From a checkpoint of a small mixture-of-experts model trained on Wikipedia.
Experts: 80 experts in each of 7 layers, 128 squared leaky ReLU neurons an expert, 2 picks a token, a softmax router, a shared expert of 128 neurons.
Below are experts of layer 2 (counted from 0) of a mixture-of-experts language model. Rows are named router (the router's row for the expert), up (a neuron's input weights, with its number), down (a neuron's output weights, with its number) and show model dimensions 0-127. Each number is 500 + 25 x the weight over its row's rms, rounded and kept within 0 to 999. Numbers have three digits each.
Before each expert's rows: "comes before" lists some tokens at least twice as common just after its tokens as in all text; "gets" lists some tokens that make up at least twice as much of what it gets as of all text. This comes from a sample of Wikipedia text that the model never trained on. Tokens count by the router's weight.

# expert 70
comes before: "a ", "the ", "also", "well ", "an ", "\""
gets: "as ", "N", "following ", "than ", "See ", "like "
router:523507469497517519519512476506447533511484497442497503513501479490504516525506477496514462510496467500472462494520521525518530444504490460499508507461538499449485477531507484485451482493459458481483519488525490478519528471503531503501493556490518509491515472469517493525451527484516453530497472446503477508477510514486481509458513509479496519494521510483488564511485481538480455497553
up0:445484489517479522477507541485513502521504485471540542522469520519506487511488522494508493497514537505487447508485471490450502479510507475526487469534471501460518467436524484552490501475503461565486532494524528508482487541493470508468464529478500486521503570483519519548488499540487488505518504472506469506501534504501531515470484518487473469512502523499515530475513532484479477504470
down0:489504503481520492489463520518495498522515478494466530495507513503551453503546489511515494491503485496499488529529484539484485513535453456485521525472512515513501529517481490535469526528530523491500520547505482498517527521532491505473508515484457468526482500479500454518442502481467474508475543519520465497499523453497485593488494518523475474497482531492475480530537529501458473530512
up1:468497482497487522472517555497530501525533519506497492473474510548481511491449481489452482479553536536494490488448526503491435451515523497504507490488489480504538507494540486499493490524497507501518533479498509462511477538511546493525538535502552500492511505501484502474536489519540460529529490459512491499497548514503462476465479507516501532447486508477486495510498454513504488507464
down1:459450492519522465484486453544492513534487464481518513488505509532517480537519521448516533493542488504468473519484503528473542496557487527504478487506505489490522534554473488449537478520461507517487512519516487512481558524500511526509476511506516517528487472508462517518476476508488519514530496489447512503486521512488454515505524516537480508497510512507521459445512508519551495503515
up2:473515513522510512505444529520486492480485538485490497515549501525512493560512496496508410546493528489505496500528520481503497490500512466487541503516481464482509488509482521498458487538486485531529514452472487488510536455479505477532477497534534503430520517465506510514522515558513496506537515510515520473521465462515481475529494497522506496556508494504501504515502502517460466486509
down2:475505460524511510488500490511417488493490488496479515491546503470479511515510501488542512443481479483472450481508484509461511504538531486502500496522497475479552515505483488501464501474532519541450509482481489530488488460516485512543500508500519484487536532475527498524477485492527501535516506476479519501527498561519491500539475498562490521514520507519549515531527484517506443476518

# expert 43
comes before: ".", "% ", ",", "°", "′", "–"
gets: "1", "2", "0", "6", "3", "4"
router:459472459493486434502519527503546511508484485472476532506526498523505493492519519492448508544482520501504477521448528487526491565436515511491448512491504468559522511528525477520483494512532532484538509509486498514442542465503534509510471541524503464516440510502493500501475510495520497532495471488469510523508505513509509540482483492489508506506507486466515504474511484489486535493492
up0:524474486495460528540519458496503506515467523503524500497510476502492486482533535509515489464496505453522477509513525522474490498537509472513514469483472455447504468546491521467524483479433489454533509490475486489515538479479488502493497536484447493516552518461493478466504529510508524541483484484493480495542541478476490530494527454511515517487495478509484503473468527448480485506529
down0:519530492479472464514477529515488473458478520517461495482541514528484501506458484520565533489519466475489433508516439455504483526486497514500470494478574469466487446527496502512490492512509498485472490463502524483519531507465493496503501497490510499512489492485490523510509454503520484550523491534469496541544507541475483527492491511478507469528501479491479516487488540496520494496538
up1:466543480544504488522511470496500494499467540546495497505489452477516547505453495509515495538480501476504532512450512522491502470519507496475496523493527462519507445457504509518501502501483497555518489534534530473479503501520477475460503513485532479515486526499474516560519481506540503486518524510491442480551496541499524467503492517517490474483503516448502497500487525517512562475500
down1:486482496449513471529498508480493509520514459503499496495511553477532505441502527440510519519520484544486472526494513510498516464487482491511511543491510497503547528467536430516513541507501504458467520525449499487497539520515486487470482499502509489495490506480486524509501552519527476492505550461499531522463500464514501490508514470444520476454502521531483471487489492503522529523475
up2:471482512483492517525523515525499537435515491510516496509533508496506482483481499516494489500492512497546508518478510572520516514492495511483516501472514480468477517461470488501527462510533470489479510497516521449491463543536539566470464502522529535490465506543507547488498494461489516472482534491503561509509469515518499515568468512502508510490525474504505489499477499513498480501561
down2:470453481512499506499464489484483481524496506491422489493526503529491464537445536497489524500471511521518465485483499494496529507509486476500462529493470472552521473504457493536526520498499535456494498514473526526505538497504547519509517513528537537505480485510478470495483441473456520481523516438469521490480512492503495496489453513514479481498519485521479491509493522455478540498474

# expert 78
comes before: "of ", "States ", "was ", "in ", "States", "and "
gets: "United ", "time ", "film ", "game ", "us ", "album "
router:466544470491524466509488468517492501471518488477492492507532510512468490507466507522522501507467487487540555493499518504485504508500525453545459499491492546473497444521507511501473490488439543517500493525530454493507483508458515507545483513485519489539548518494506524506540515500468450491493488518477469489445524523497498531498490511502469506501504432511480526508505533545477477503527
up0:495527508483538491532481502498479478472507459493478486501541458489541510506540509496512504491508499484493510507508500525456510507508516451518525474542492490510505493491543533466524502455476463506513459517529527498543495494495533474522551491513463531496536496547504471493501503507511511496501461517536487502474466487470495436461543478475540515531552514504547527520516522501508504443511
down0:514525507481515479516494521500469507523510476526420512470537524488530577486503517523509575460508540490486524487475487492470509530509482517469477477506469464474482494525506510448481526476482552495536512476496496515469468506487501495499477527477492512516501518506468485498467539535545532457477527488536535511505513496520515485517516477486500470481492471475515516536511509499501489464471
up1:458493515464459485501532533495482443485517512485535541485474471501515488496491508491481461481477475536523478458502525497470475505514528511514522458546499498473463481531512463499480457513499503522524489477438559514482485467483496521499507502520507495479547494439508496459459483487509489476519531473493513500471508522536514500521511513442466502520500504554487519498505489489497527458499
down1:487497455528531510545495498524468470501548489530502528562512528512465508543467483493498501516494471509486467477516506476513489512464526473497478527486496482489506469449476506548525505474488492521517536552494484525518505489532467514508473460478498459500490496522488473476504523465540508533486514465504514526528473523502521506527505538465452488516523466484460489469518474502509486481437
up2:480500495499540518478517526501524524516529548500535508486519498511447520508478484520467515532483486521449486468531526471539493499467498492491515519474482531514502483503502557475498541524495499475502510507482524478512486505480504576481502479500484487522469539488494570499501539499490507496480466520531526463491519486543518520472513535567495485524547504518521497502498500570508516495511
down2:502509477491475469512475472467518484509484510532483535438501466480496488495487489511432461495493491464508451552428475518505473523525494478499498471527500487480498478487515483498474528495535480535511502489467535518508486507474553504489519526488516490469495521466494497512543493525522518530496466524480534574540496515502483503463532480489511514479517489525465496496499526492466524461515

# expert 16
comes before: ", ", ". ", "\n", ".", ": ", "-"
gets: "es", "er", "y", "is", "as", "os"
router:511481485497533489508490536480545513517494505540502521496459530486512552508547529524509489513493509487478475504484495473507462509483469549501513529513489520528527523456534550477482440517499502496539463483481560501513561537512518475517504492518500452495485506526510484534520510520502489499565499532509495525512494499511503510479489490509531483565472513501504471443500513458485519512497
up0:504532506455512510510526563503488505477476524519471483520503517520519462466491468512427531513477478510465507480550456511492508502502470494509496485512493542514479467488494532540523486473513512513498539546503470530479481484517463482490482503473488462479498499512519508528459503481475441501498535566508538509482542518467504496486526492475472496517511493519495461485476480539505471518535
down0:499501541475463461554501487484467505469479507524457499507478505508509500517529508508497521509544451495492459481484519515523469466521550433533502461516490524486501496445497535466489474501496491460550513513472457484486526488487488506488521491478508533510472482502478509500528496471453480483525504523449502467496511508452531511552519497497530517491472506519544474500482478474475500519511
up1:489507495518504462549492520520459516492485552497458520534468458531514492490492488527485484485522507507465528523527511465475525510526511519484456471520510525536540490511520491503495492534507486488498543501500446495502465462519399502497444495508466475506463497525502444518491505497475494480511484472514509521528483518498513486546512482499522530510453485511534512501522479500503512480529
down1:497491459481504483475526502539523539521521503484502503507503549556491476514472517471471497499509482483549518523501508529510510511504550466488511483501471478506467511472526501497454472508444502476534521467499484483523529484530500529485513499519509545496475484487491491468532524463508522480443465472512553491463470529492496456513490530543490509491441483518460536469486518490510505480525
up2:533560535522490529491492497474491492470489527499504534447512528486514509484480521507481531515488522483505458503479529482527491476496474532560478484524497459517500459466499501437509548534504479499524543510542532487508471495451499502531512475484482525482455469494528496537538545508470498482472481528530475505467518504516509531545524507504485476511505496490515487483518459512485498524535
down2:478525502525497467477468515502466489464464535467478520473509524478521552464513477528492508524558490463505498501480502533530480497525493498544529490477523507468499523490469475509486501518475512513522509504502493472494449482495462486462536489519506480503518474550461464538451460489507472548510493503518482480479488510520508474517491527488516539535472458461478502455465513517485526509461

# expert 75
comes before: ", ", ". ", ".", "\n", "==", ": "
gets: "el", "\" ", "s", ") ", "ers", "ment"
router:495480479542509529487518509515472461523500491559491523533509467508528580486512505489507514494522550494493464494469468493468450509473472492491487567502539484527512501453466508520494502530535555496547502497469508498525508487512486502493524453525467444513505489514475473496534505502497538473488498530489495510517507447481507503506536488510512467477505508519465499521533510509527520513498
up0:529456510466500519502491525471459467470491574433489494501480503499499460524503476487513483484509421499467495529496480490498494463517501490531483523522482479486537536515519467511512505518501497525503531554498455479518529493530509448486518503513441523507456495499514498491504486498502518532492503484484510477456483480467489458464530502509486452547523511475515526507519494509493497503519
down0:501493505515486533535475484533498544539505519532492502541488500445510478490476516514496492489508448484485552495471505483476484502420451472548497568500476502519507488466501488467534512500471492507517479525530504498519530490511456486461497493483484482463516519483488521516489476524517580489519513470470522476522505509498525503484482466527498519518504507518457538500498517470528499499519
up1:516484519461480521507506472484458490473499497508463440510476504541487471480541527523525520490528500522521502483519461510553537505501555507495487513507474512491496503496531514479480504517499484475557495512498532480468532444555573546489487519487508473442526514498493492498510499516453495488513526485497491503431491492515474509487490490498512506509502528526500499448477526509516486497462
down1:522473496502510482484508500532527501532509514510529500534488518445536493518494510481506484461522477504519488480495502516529526507447542494520454509497516498483454462435521468539524515498498473491433538467491492519529496471440493503537456477480538452528544518484496496501482477482522492470499504472480531479507467501438522494526505519515490522523504494486489529482513499522491524474477
up2:480476525485513477484514526488498499483509495509504528509518525478556537485517516473497527499484458489556501441469518510484526493476457510494470519478455496539493552460516528547491524524490539510501503461542480476502461525501516496438469479463534510518476498467499491490504490493536502525540482492518489472530448465483496472480458487533505492498514498476479528515545481508490473501485
down2:517490522500533486488517515517471499458523526514491523478497500544512479486502529501517499461504508518512476510515499457507472509506466456483482514522510578505481506494548519544479522519499515519467535483486480507495504519548535504509512502517479432512521482532452486510482546504503541500479477446534496508516483493511469528481489504542430511503540475449519475484502465490505524493517

# expert 21
comes before: ", ", ". ", "-", ": ", "'", "\" "
gets: "e", "o", "le", "ant", "ate", "ard"
router:473447499533515524520442524537518489523536475529454480438534505510510490516498492514499516482538510522489504526498461499550496529473476500470525477491521504521476518424503492482514480486483529487505483454521506495524537478549493470479495492526517476482501484523506551533478461466460525484495512518530496487527489516453509472515524481496488527463496532484539476502514500495511511485481
up0:499537475480449513509501495496487480501460495497460468471523512490500498468543464497459477458496510491489468490498448497480508518505519484483499555504509475478518537483472490491521431518525491512489488513514522493530512503546519471519533480497516469490479482527540459500492467533541515452470520499491506557500525492506511533489539502459503501542503439513491505548514507526480494504463
down0:520524481518525488497531488489509460483502522501460516516470522500502494517491533520505485483515506485483481513474516495487529495487507543454512453454480476482508455522515472520498535501512500510473497531482491521476487516506482543474498465495483503426452450505546513474493454527497507482542484542497469525482521511461528526509521498509549550520521497503477515484432525475498543503478
up1:491474499532486498486516459502504493508464533528505491474501549467494481482489472533456535463469537518442490532472464502517528454529526466511495496458474493547482479539511523473514462502535486474525549477534496507500485474512525520489571494486521467523480478492493508476508500476494501476524535495494492453517459508522458502458474520503485502504515475489528465498516482497532519499493
down1:505465505529504492539479495522480506500507537455511495489510488516457495532497490528503519504513497525490492493540496476494529475516498502498486490502512474488477462471442550502476546516520456539504468482494509459499468446503561499501515506509479493560492530507525466456536483506562530507505516512486502501527496534506486435510495488539492470488479531507501511528518513498463490455455
up2:493527496468508521536524532521484509496485535490498518481477499555488476494454489487508503508505524536455503530443511535484539463480464489521528491495484487536493512462501453515532522471500481522530531469473482492477501466497522541486491522515495500524517551451507532517481537451491462486512547477521527511446516493488518518491517501486509515494531505524506508466536525467543489525476
down2:538507514464472501474502506468488526537457499491453523477485535458532484514539516543496477494463473473493478542515520520515495451523476482516524571518496523461507561498494516492502485507479502538499482518509453499516485550520513500527542497526510505508487494539546522456468505479482504501522505520501512522476484512509557495511538535471494495508521508517505512470491470499459481470505

# expert 31
comes before: "the ", "his ", "a ", "its ", "birth", "this "
gets: "of ", "to ", "that ", "which ", "about ", "over "
router:527526522517490509492524499509467511550476493515523502505551503497466485455507473499512517497507518495470481520508550501503536489489492502499488531507521512453482505518499455512503498487526496502514526595523496491457494510470514521545461514503465511523475516504507499549475527490505470575462487555518520482490493502508472526489494493509481515469533577511550486517494492489508485499498
up0:498562527502506465485449528504547480478482535429506533466468517512490497501511469505500499519512503495486528464490511473520510487482496502467482512509477492463537504499522499463531527497518498497482515483487510509446508477496526524518531468499550499483469553530519463508538474514481466454491515509508521515509505515468484487533510563517506470451549512517465498488509537520498500478516
down0:518503536558486443511512446505473516493489547494522503515465503463505503540472514494460493506512500524485514504479478521489523491511498475511526523514501518567511501518489464494479516495506485533527477513516520463463497495470507500491460525491505520505467481496530468484536484491518498474508505516487462500522523505526477555470553510486505521536511494482479426499447511474473529450530
up1:508527500507499483488447529496483488487468516488491524486508549469529501542541541502483499499490524504534468498498461557502540520537501530512461501491505541522502490461522476531493489498478506481500526524492541459479519469493502470449451537475478447474509480497471496507504469515477484487502499489501506481487505531458514496480508515537492461498545505545488477517523474551479501559501
down1:486455504521478505495550485478484478542513553524487524506509468489500512518490510475510514519502520493492503475480514536535496509529509459483485459489528489490556520514514506491518481494516452525502460538510510545499537456483485528506482464452465535521519483483482495486500491496481505536483503491532509483447435456506532513484521454513508518543481535495515500522447513459493489528505
up2:485522541525434535495487503545473500510458517490548517528516541504499499486512493534530504451512489511508464526500505521507467538520481495502509469486506495481498503500509509470532494493528479482461518454459520462503553496517471508492508517505539521499499522461496467504485490516456514533474516533445485531473529472487517510477520521520501485516523465504539518513519464555511555475490
down2:515503472470513494439433475472472541501482477470489498530514497458538489515481511483483489505469507504512517495467502492472509470511465502488521505492478469513528487537493553523445521488460513487539486471485489498503516491537510519485510485496511481514538448519514472485557476472542543502472507452455475500497476535515481461505496475519502466479500518460507469470480515530501480489501

# expert 63
comes before: ".", "–", ",", "; ", ":", ". "
gets: "1", "2", "3", "4", "0", "5"
router:476529472494471510506477554498499459552499490447475538516502510511535482539499523479516519470489493479476495495512510520518486536495543516489484521513501483513500500505497495522428487515495504473533505496529497503484532496471497513497452517521504507538487502493497489502491493463489529491469488501438532537461484505500498534462499504442507488499470454463518512495542494439464511508431
up0:484506532512470475508494564470449492520508500504501488502525457537465512558483505501502464527455512497481477485505477513520475532518529510536504529534495477479491491547494506484510505546466484467509548496507501518502475516508508458518511501510490513460515467491516523529519512435519471491464490475512501472497499497526512455505495523507505486569460510515510472536532557498526470484508
down0:449488520501452511495497558542521538488533514497518517521477496454528491538502478458494492455551497488505499522512482484504520484490545509502452494462477494466509524510509490515510526471509473472522519446474491492527448486497478480486510536458451492520476467480480493481547516500484484541500500521528490483477514504517472497521502510484465485459485489540490494526542487476532483456493
up1:483493513465465517474514482532474464489520482504463475499501581496478502490480527469465465485490509491488491486512480528518509524514460526475516489491493483489449481488481495502512510497524457504537470508511498486469443529512502475493474519440503559520485524443489526508493519461487520520536469501472511461477470513517479456502469505518515495456508440486498494532514475498525479505482
down1:481522501473526569502485490490499526488501473485527498526492550497514477516507511507542516530533487490516501504555507498497524497535504481485471527518518511460528491506504484499474484481483435490488438559472482530476500522507549493506500451525528524467521490491485532520496497504530542475518495518542481508480508473531549524515485508514551537498531475490476494475523520486528470513459
up2:512521516464512471531463505514510482484458516494497499532503499499447503502489529488527516509478501471486496463489540538507443488513504479504558520520469525521495483476504485482505494459484493534493494511505481533505474500526532517547513482510466532485464514490492485472444515498451475506503541452537478471504471465488521463486505493464469489522473517515526448478442504448495476486494
down2:489502490478477518540518488524481502480505513461507475519482479479476515471488478528481436542506526491530478518493506527545525473466490454454524487494519476525478523530471482490472484476499493498497484501535498511446478424511490510512522516500479503495478458504468513505522490504524514498439487504507484480436499531506515522468542505483475481492558474503488463513560495512476512501478

# expert 24
comes before: ": ", "| ", "\n", "==", "of ", "by"
gets: "\n", "by", "• ", "Born", "List ", "information"
router:494483503556512506535486503521512507492516475506491532519507463561462511505466505486502497481544520449519490527483468518499500530494504482490477566542506496476507545488490526519477500476500519485492504534508540496480526501513529491523452510469513499491521485528495488487499481503462570524464472484480476537464480508502516460557503496495500486430492483502517500505499502494523481462437
up0:473531506464494474505494506531476468494483508487520515519493481501460518523464511512490514468527515527528492526511490488472503454439514516461489515496511545497556487471554508480496534513489525492551538525534492496504502490445475543513526494516525468487498509580530509463494465499487488482484482476466482528519457488485490506500524475516455499517528507488495462485510472502524482487545
down0:477506471461536520474496517446459503508503520492478503498489479498488525514524436483484487487455484522549474543517449525462486527511491454522498511490504502462483443485465553516447493547477501492477525467502468488484486538489525508468494517492459520519487490483454470519519494497502488510525512483497476471491451469509535503501520497535508526514519508516513465487477496485503519456495
up1:523509507533522483531509503462529517499492502490477521487524488496545496497517504483493487504489507496544501534493503519474486456493451518484511529504448483498523485503498493445512494504509487531480488514496453516490487491508458529535542527480519524512514498492526487492553563452531420513531524504504477534453469543502498482534468507495500518499465449459496509478468481479527516501473
down1:480465451491502509494468482481513505482428535494471488476501499484509567523523548486521481473481502457527533473503531511547486526501548487476457501547486538507506475503495503494499501469512534473494516579536553487482479501432504502488545507474485505480518520534469521486502489508500506484499507509511514513543526509510503469514523502483498510520511502480513513497532513512529510470521
up2:467505546489507526525471462486468507521500478515481490539532514488485516515505492508478530494541470468533501534539500501531517525468545548476455508503519514529522566480448519478507514481466472461491501488516523491506532488467495566508510500488513466513478489467508525512487485515544525491559512484449518483557499490518483488512482496483503502463493511501497483514478531459518521497499
down2:493502510488559464468473491529447507466478530503502532478542491470473517515496481520473519493507516479509496488445503457529473468525519505479475489528512449521490480528527478545522494506464512521495460559510496460464481489483465474492504474500517520479530521549521496467540536532476502492480494495520506492446483459528502542532485491509493495504498508503529498513529483514472496485542

# expert 55
comes before: "the ", "be ", "a ", "of ", "well ", "have "
gets: "to ", "ing ", "as ", "ay ", "After ", "As "
router:517494518476535542470462462484502537508541551498520473475458497516511521486502528459503477499505518505479464507487498517515499489519520454480496498517509490454461450547519490455528468465497502516447521507544534468498511499469502464494523527502523540518477505481538495488448510490479435521497517481527487501509492491502498495506543451506505507439531533496492507525494501503505480511511
up0:517480476509508517469492481490496483490446471508556526541505496528510514489520473488460469453552517497465528502523520459507466521520511480473479477534505469482502523520476527504550504488478475493459544473509507423520481494506570489512513479509475465487491482490485472523521514480478507503446461503493467464520511489464521492473497468512510513524499490479524475484511502521504511464521
down0:480501517550511460489513511512475535549515546500508499529503496466495493529541484468546462489476503529529499506529510509497516497452493542543514551502488482498521531477505421496479479509536461526515522476508503517539454498528482500511536476489504494489480522523530508458511517480515461503500500489502552535489510518507520485550479489448475492499496479513500493487521530512457503504460
up1:490457505464459513541543489532490472465476477504500486503479515508503506518513522519521469515508549513489454526473437532500457524448453481519535531471477527507491508536509536486499511479470487477506450507513502537523515515497496504496490478517459523511458504536501495512464501484550522481523525488482488470503525494484541513528536528488527527516488485545506507473476461496465482498480
down1:468530543504475530483485518530442462529498504529495497495485480486512530524510492524489460529483503505471488490489501504448505513462465495475433548506504477520513531516504446473514505488494514487470497512497546485499502497519486489483501522493507499438500550456476499487517509441484461497524496496494530508540523541499486496520550506476511454510539508482530457473511506519487509543517
up2:496452528504527477519514456467546515521534497496468511504541526503512478532530492523494493512511450542453517474505455486512484489541504513505544474495516496509522479497517472505511474504529477504520514504515472503495489518526512462485502491502530458502485485506462484505437515437487482479543525485490487517488495535452501461448509490518516493506484468536520500514503530468453499561502
down2:518475479472511488497512499532457537544468505460496496514498516476494463467522505566478515484524446502518516496478499483499499495497526497471455513451478517513434524495510533501501542499449497483487518509497506493541493515488474511538514497502533494513489516419514479493474541532483470513513524478449482495554505520479529501507503524465507517520481510465516523472478508496488536470494

# expert 9
comes before: ", ", ". ", "\n", "\" ", ": ", "\n\n"
gets: "ent", "ther", "le", "ain", "ine", "ly"
router:466396536537516508498498525474509510547500537511515519479503506478498472505480505521499534516510473490518458467551512488550440551487512498497471548488512471517503490480485551500497491520510494481469491489474500515500511488509505496527479476511514488479516515488489432545516530503501513490484517487490501493552477519451510461514511492475469465508534529492514470474511510503485486502483
up0:471515539532487442523496498502491508442538500479472486532498529522496519468525515490518507464476541493476514506505495497457511504512514507491501481515465491504484525511518496474544509501527455521517519525497504551538487464471464489511481532521521464489542518483493456535455527530520496493515489455467535498524465506514493468540483492506500450495495486529506462464508443460513485512525
down0:525558494484521472499483511469474532517464451508522496505513473467469518513474525510474526536518507515496536514500526500444493494471543508496460459521523523503492487528483490553482522473511490547533479477469506521460482528548506520520486497519476505501520510497503518498505526528552500451552490467492544490508505517510524513468526521503471522488511519493510498544482519497555487496452
up1:504513515525489527509513489499482518511521554500505465545475522511501524496483466487501563473476503525460522458458479487512519540505534488479513486477502545546510523502560480520514468505463471465479459457454475519453492538507508522477517511501495517537544492482512492478502506526455482479474486486516518492519499507532490494524535489523482489504518535517524526469551493491493470471531
down1:484535463514492540491490486520530546501498499499510481480486492512474517484494504500555491486500463496520541512526493483520481519488531513502543499545445481512500484471448494513449512513491458517487482504520461490505506459484480460474556504489473530497521450476465496492520499510522524443509456450502544468492544505503502450509523512524507470498473459479519497495474490535497475488509
up2:490539472549508530510533523512535444497514494514469498542474482496449532513550485488509515484498515507499527465512495473491477531505518494488475501559555491454461489473510475495514479502488533516476525480540483511482524501477487517517509491500549521495464489476529462482506499544528471512522492478485474516550515476502495481497526472475473563492525497523463503489517486525490475531464
down2:509492500463474486514513458464486528490504532527490499522464495492493521493507510499484478505519464529505512509471467509512436494502501506522487507521446513481507516488456505517497508473563501476468486475454483458484511488510522542440493524517484535439503492471471479520500542548447547521471515528496491497515493472515535483503474489528492514525510505580490513517515513483518502486496

# expert 30
comes before: ", ", "\n", ". ", "-", "'", "i "
gets: "i", "on", "o", "e", "z", "te"
router:473489489510524493494515526474515495553531482553530502543515491463495476544482531501481504485533463537418503509492477474502491476492510497531532483485501531506538565442492498512534497515459450502530474452463513498505522495507492527554495514508488538476483495515516502502515501500434527462509493502529517521511505458509481476493482525480509489461517504506516504504488499501480521490485
up0:515463487536460485492527550506503528536540520435521524525491492508530505498498463514500494505468509534470500521450472481499462531495457491453495507504533550483540528514496488484523492547490525464494517518528476493498477510532506509508519507503497492451471538523516493514539497495555481538474470469482507457467509522493500450471523515516483508530468512503483479522480494535472512488511
down0:508551510486491525508522487501489487477488495494489474461473543493463519517497550573497484503504457503481509514503450533536475469511504515477462488481524525529493510527525520512523529483498486500513530500507477526484504474466495504457494479541525505520460475532451527462471465513497508527506503456507513489475476516506457533476500499508462522470515450541480513464483471546478472501516
up1:494515523556492475488465508525517511431532472498504490499513513507528508526527527509484478479499544469486506501532467466507522511511537516509557511570424532523503530472485505499477492492506461519509488504539458538483473450513498454521490507522499554510494479515490471527504480484468482511507514487450518505514495477505461495489463513505477494508521511524500471515495520507468491503539
down1:460479488463504512475501492510514489494501534476477510477512501510495490551510511489493483514473484484484484511468530508525478507478545442487492445497476513498492413509527464503529507524514484471524501551479495468547496509525527516523468536464504470526531492478522550519512492491491483506508462574505501520511505482497559533482498506550519528490508514478477496497515477497471529510523
up2:508525508525482482523455488536488485494557482513503473515521460520489434431500521558496501511524505496471505461468474512512484533484517489481448508520525531519518504518501520485500507427511474556519513510491485522551496488482492512483488490499510490499492556468476474464498503499516516455539503491491502507490504482455476489527547516504504491470526527475494500481527513447490493509502
down2:479497484485530508465502526521557503461492495464515519493502506480482494502459526484481505518516478496469541488483491443489491492560508495457496522506472530524460471512491483496491497515489452515469506508471499484474496458531533427511439492492460506517498559509510519468482520514518486492533494501505521510538457483500483469486473543505474505485507516468489512518517509540533484473454

# expert 18
comes before: "of ", "in ", "(", "and ", "was ", "for "
gets: "age ", "N ", "School ", "University ", "area ", "S "
router:459531483509469505487520509506491499493501487503493526507484543499472520465523492514496492533488490445563499510496495497514490514471532478517454521533478544513509450510501473500480485470472551519536515493532517535465527500511529508530487479484515461491539497484448500526527516494513513461488483513522474474478508549522507479543468520496521524491483423529487520552469497492533494493479
up0:490468491503528487513493514473513536495523504549506489479471476497509514489502465513497496492497485506512524515508496528481502468488498478519497481499500474487467477457541540541457519516481511498520509427479509483508484495525470493442515472521516468483520518483481457490453458541485467484533468492544491520501523504521471502495514528531569496488469531484534456492465547453478501517474
down0:465501498508563518507474502501504532503515480538483465464466467526475486525526484501504486489492469518495497516481483487480475439473506487499460476501504506471525543494488530493481532502470452543499503527482513522484517478454497491472505472513515503520513549495467483440516497474530518551487549516508497498494471529478534466502528499523527520534527477472504524471500491479475459547542
up1:511455526517482499490501518523507521492521507570529499478416462477527501446516480496490495537539466516503508522490543490450518463464509478468508515502456464532536522518468504517506480509467456497511512469513492490521491450497521464487465510494507492534504510530494496458489529503547557500488529513488557520504497499503501462499482503479497504474490497504507516480518480499511498509462
down1:520487470435502488524516439474497494518505506502512459501439494491466504481514490523510532567496484484509477447529457491498458488471508481496491532503511477502455517486501468568504506455494436492520514492472506474493514488510492517493521524464528498483511497546479478516488443544485498484444498507511499488494475510461507517518511492455517491470490487477520488524505486507503502482477
up2:531520531480513513516479504501485462520469470484529509508504506481531494538505505543538476509488482481480523524518521492463460502495518454534494495487477485538476466490542498519556492500459507500484560539498478548481514504469516442489467509498508432511487479508467479523496493460496522523504488509492517548545487494477494508467520514525509521545503498460471466527538524468522514503494
down2:513521527508517491501503479476533506512493495487520510500517533463463482499539461447522494464474477508490516516493489445513515504515502510486452480490503494500496500563483474511516477450494546486580482514518538505439500461531488524511445476475498492514473494449507505486458524467526498492534479486492465484468520475510519526477517510492505521523495530432497497500500481504497511512476

# expert 79
comes before: "ing ", "ed ", "es ", "e", "es", "er "
gets: "em", "fac", "ran", "ach", "produc", "rol"
router:524541527518520478521522528513517457467502496486476502472520514482499469529491486470503535537534516485533492503495491464511492519511495539472482520491495474464511468526453495491528549517512546476514498502473492484531453463477467471507528488480490483454474517510522498521550483494530592521465530458524481512509493493485482496503542481486506479511496490492502475484485493533458479548504
up0:490486495491523444517508541478537498534533462519509500520479514540482508536457498507503507528526468510489474490468525487487519531518547511443505507487508478480481499487475458512529509472529495522504484470482539482492525547454505524548467498515483489533519585470501499519490473500514525506519520509496523525505447518471526531475503456517481517517492493478485497478512479487452510464499
down0:514489503540514503499499576501514484517502482518524510498493479498526509517514544509477515485484503485506522508487538474479457526464471538479515478483448463508497504543527516546485507502462547486466498524546504523508501494519472482475508512512467503516489503454497469544465548451472457525470528481509484510505478490461480518469508452523462471500472509527510444512512530501492496481489
up1:493490523506534488503508499509509482480454509488490496475442489523530491519529538519491484502494524438485525473509494538498491537459495460490533494480462548490460489495534499499477505504490502489520527468503515506485480524536553482476538521487464500514487493458494476538506508525487489479465537517490488535519516481516486434516473511500487536482479554485544499517487478562468499505455
down1:534528474512484485471505495526489508483487513472499496495465502487492524522511498539550465515504447536473507483546547487493469469487513518481531528456532471477489501499490517530474496536520500477532473515535498480507522523542519492500564469467493492500483461494490516498521474508504491467480519510476483487496511516516506576533485516461440471492505474515531493464536514498553484483474
up2:516482495500465533531506440544541512472489551501520505537541522473505526517472548502503471484487448520501495519496490488508465485487533493512524497525445475511494532502493501496518519511499476513495518484443525514458491525480511502511521497503529477479499450517514510469525534489463501456511484458458481484459487507527490538470511469491540522527536461490522492511461526502459511521512
down2:513501474492473475519530533551494462512482504538469499526472499490559524502467485460468506471476512469516484497455474492444454529516520506522491514496484483470502520485528498522452522453499500506483535491496494512545514499469524504508478514477542521499468557495522473495478478428530493546478496498521498515492512573479523521503493524510475492468518497479511483519512487525493494486489